config.yaml
num_hidden_layers: 11
hidden_size: 224
n_experts: 48
experts_per_token: 2
d_expert: 80
d_shared_expert: 64
hidden_act: "bilinear"
moe_layers: [2, 3, 4, 5, 6, 7, 8, 9, 10]
router_score: "softmax"
normalize_top_k: false
routed_scale: 8.44
balance_loss: 0.0038
balance_bias: false
n_groups: 8
groups_per_token: 3
init_std_router: 0.034
lr_router: 0.00027
vocab_size: 8192
norm: "rmsnorm"
norm_eps: 1e-06
tie_word_embeddings: true
optimizer: "soap_variant"
learning_rate: 0.00344
beta1: 0.95
beta2: 0.99
batch_tokens: [32768, 65536, 98304]
max_seq_len: 2048
train_tokens: 276100000
max_steps: 4417
dataset: "wikipedia_en"
Below are experts of layer 2 (counted from 0) of a mixture-of-experts language model. Rows are named router (the router's row for the expert) and show model dimensions 112-223. Each number is 128 + 32 x the weight over its row's rms, rounded and kept within 0 to 255. Numbers have three digits each.
After each expert's rows: "comes after" lists some tokens at least twice as common just before its tokens as in all text; "mostly gets" lists some tokens that are sent to it at least half of the time. This comes from a sample of Wikipedia text that the model never trained on. Tokens count by the router's weight.

# expert 32
router:106145175126145132223090087165083160143138152089103136099135124091223144092164135125158149141125126167137083110101138077220119118163151151109099085167162189075122153110131157114064131173097155097144141100089142087103211130095130129119091134105123107140178159138145096147191133108115133164131085139167123142182174129088129100136124137152
comes after: "'", " D", " L", "D", " d", "L"
mostly gets: "ap", "isc", "amp", "ath", " Sir", "loy"

# expert 34
router:155103075096141146107101140103167152057155150111137112124085167104077144129133066161182115114110147102072149126123149082120108184197196158103081145091097067122119159146147134163056142156120107144108035134117129091069138061136109102199186114153096116108136130133162138087109090124159128108141059130120128104095152117119115136104134115182
comes after: " of", ",", " to", " for", " with", " that"
mostly gets: " that", " his", " their", " which", " it", " when"

# expert 15
router:142158189139073088122125092193136160095113125140175154146134142113121136109104127161076082124117088154133090166118127117124037161172166125124130109086144102082179092141095178101100166115144135139156154149088109102155174165122122167178091127125157139114137122156094131124112119181126061055153109144139114094137134149106161139049149122155
comes after: "\n", "-", " Al", " al", " (", " L"
mostly gets: "erbai", " Angeles", "M", "English", "American", "jamin"

# expert 20
router:138159135137203151094125103126135141084135085149090057071182151082094117147212095148140135133168140075174080073167106111149126058069108031118120072150127134155120077108168127103141108154093136125164115122062134122122136156147100159163145134153152120150121119123144126125049114126122122166111194140165053114121086181135136102140084136109
comes after: " was", " is", " a", " the", " were", " been"
mostly gets: " assistant", "ensive", "ful", " chairman", " judge", " chief"

# expert 21
router:077140162127105145135123057049191106120115103124147189197114145168154130122113192175130129116155101118110097121139081139143187127102091129083105164113121093087096181097122102110154103132100097194174176150085167131106084148129144126150120078101168125029107101088139117125121143141111154154166142137124108138101116111128177098104141135174
comes after: " ", "2", "0", "1", "–", "9"
mostly gets: "0", "1", "2", "9"

# expert 8
router:129085144122140129140133072167105147103171125138123124128155076084147123098167093117132147098141192096135141105153150140091173101111141157148040132157147112100094086138163210152139156153178114159081177144112149108156096121142119174230157157105062117149151158112115121094097094106136123117126148155144047088112118093184154143181115154162
comes after: " to", " and", " not", " had", " would", " can"
mostly gets: " stated", " regard", " represent", " see", " help", " compet"

# expert 36
router:208149137155206147128073121080151184126105039226135136148114068087118080149115109123117087130137150096141179134117152172161124124123184122110091142089097145173118097143084133114122088098144161095200229105141102134166168113111139128099083135078198142094099097190115105125164140162131097128065060161104146131086118137099105108110093149155
comes after: " the", " a", " A", " B", " The", " T"
mostly gets: " j", "Bl", " Gl", "Tr", " Az", " Bl"

# expert 44
router:204123147086175152173110178099114108162086091173104105187144118153109184154138149155150085125153034142154126160073114131150092110184174169137090150127074127047189140135047117086106110105085123126105161137119081116140095145130105204131111128147131131129136132091136102127107142085141156115149150122150146129054120061168131133145143158122
comes after: " of", " in", " to", " the", " for", " with"
mostly gets: " other", " two", " one", " all", " three", " most"

# expert 28
router:159077113126117155088112066095086112121128069133151126125103112146138101106145101124138072154170151156128100163135126132118199207130114124145119173121147155192154122105108164153164160133170140111139097100149115028082123121100104154142170150135126209164125208076089119144086153101132139128133087092131082160120124097151076164073075168133
comes after: "0", "1", "3", "8", "5", "2"
mostly gets: "b", "bul", "pp", "7", "mb", "rob"

# expert 9
router:129143129168135183150093055143145101129080111156042083128089125113097085095128095174124128153101195096158161142092114149164111106088110102106165095194187107103129106094119141075137140159090139083079133119136141164186161108096122100080114116121099103122155152091126090097172178145076169171056148114113152138111114101180201102133146111164
comes after: "\n", ")", "-", "|", ":", " et"
mostly gets: "|", " •", " al", "=", "Al", " guitar"

# expert 12
router:121133132176141130110112127171102119126108142076107118173081128113075138094087100131148073153138158146131194095080112131135128127173115150046143143144097085106108117070169081114146108080098120123154113079144076132056099115130148126079064131129152113079125042107067089151149173119147114110153118134187105105131126160175083190163035140180
comes after: " the", " The", " \"", ":", " and", " of"
mostly gets: " My", " Com", " Cr", " On", " Dr", " So"

# expert 29
router:095131095127148147145094145209140090157146093106121087127157099131124085089093085135126098134111116164088122151141111084078117130144074085178142126146176143118110081128084153064101131143140129119113149118103172162152154090157126105126143115123173172081117152155057115092170135121154133108077093139113212098159138140171084114135155151124
comes after: "1", "0", "2", "6", "3", "5"
mostly gets: "–", "/", " +", " −", " football", "_"

# expert 6
router:118113120163144099094171074095093091165143148185064166150158132098130093117086131167131154185186117128096110188183166101175094112143141173133178144167133178101091148128129097147147170163156126097115070135125019140156131093135160164050135060101135108125093113179087151129085142126133114084080164129149134139135127161196136130128145139146
comes after: ",", " and", " was", " a", " is", " he"
mostly gets: " also", " p", " f", " not", " st", " re"

# expert 17
router:145127175084112092103126119131107159190080080139106107147135128125146180089134074146078118177134136099128131083106157096119111076150093087143122093145142179128157090159107111110149192152149071131059149179126169119154158113120212103046154122128141097116119076099134127143138107135163150157132125086163067144133064104138149162115107170101
comes after: "\n", " |", "|---|---|---|---|---|---|", "|---|---|---|---|", "|---|---|---|---|---|", " Team"
mostly gets: "|", " /", "',", " –;", "س", " www"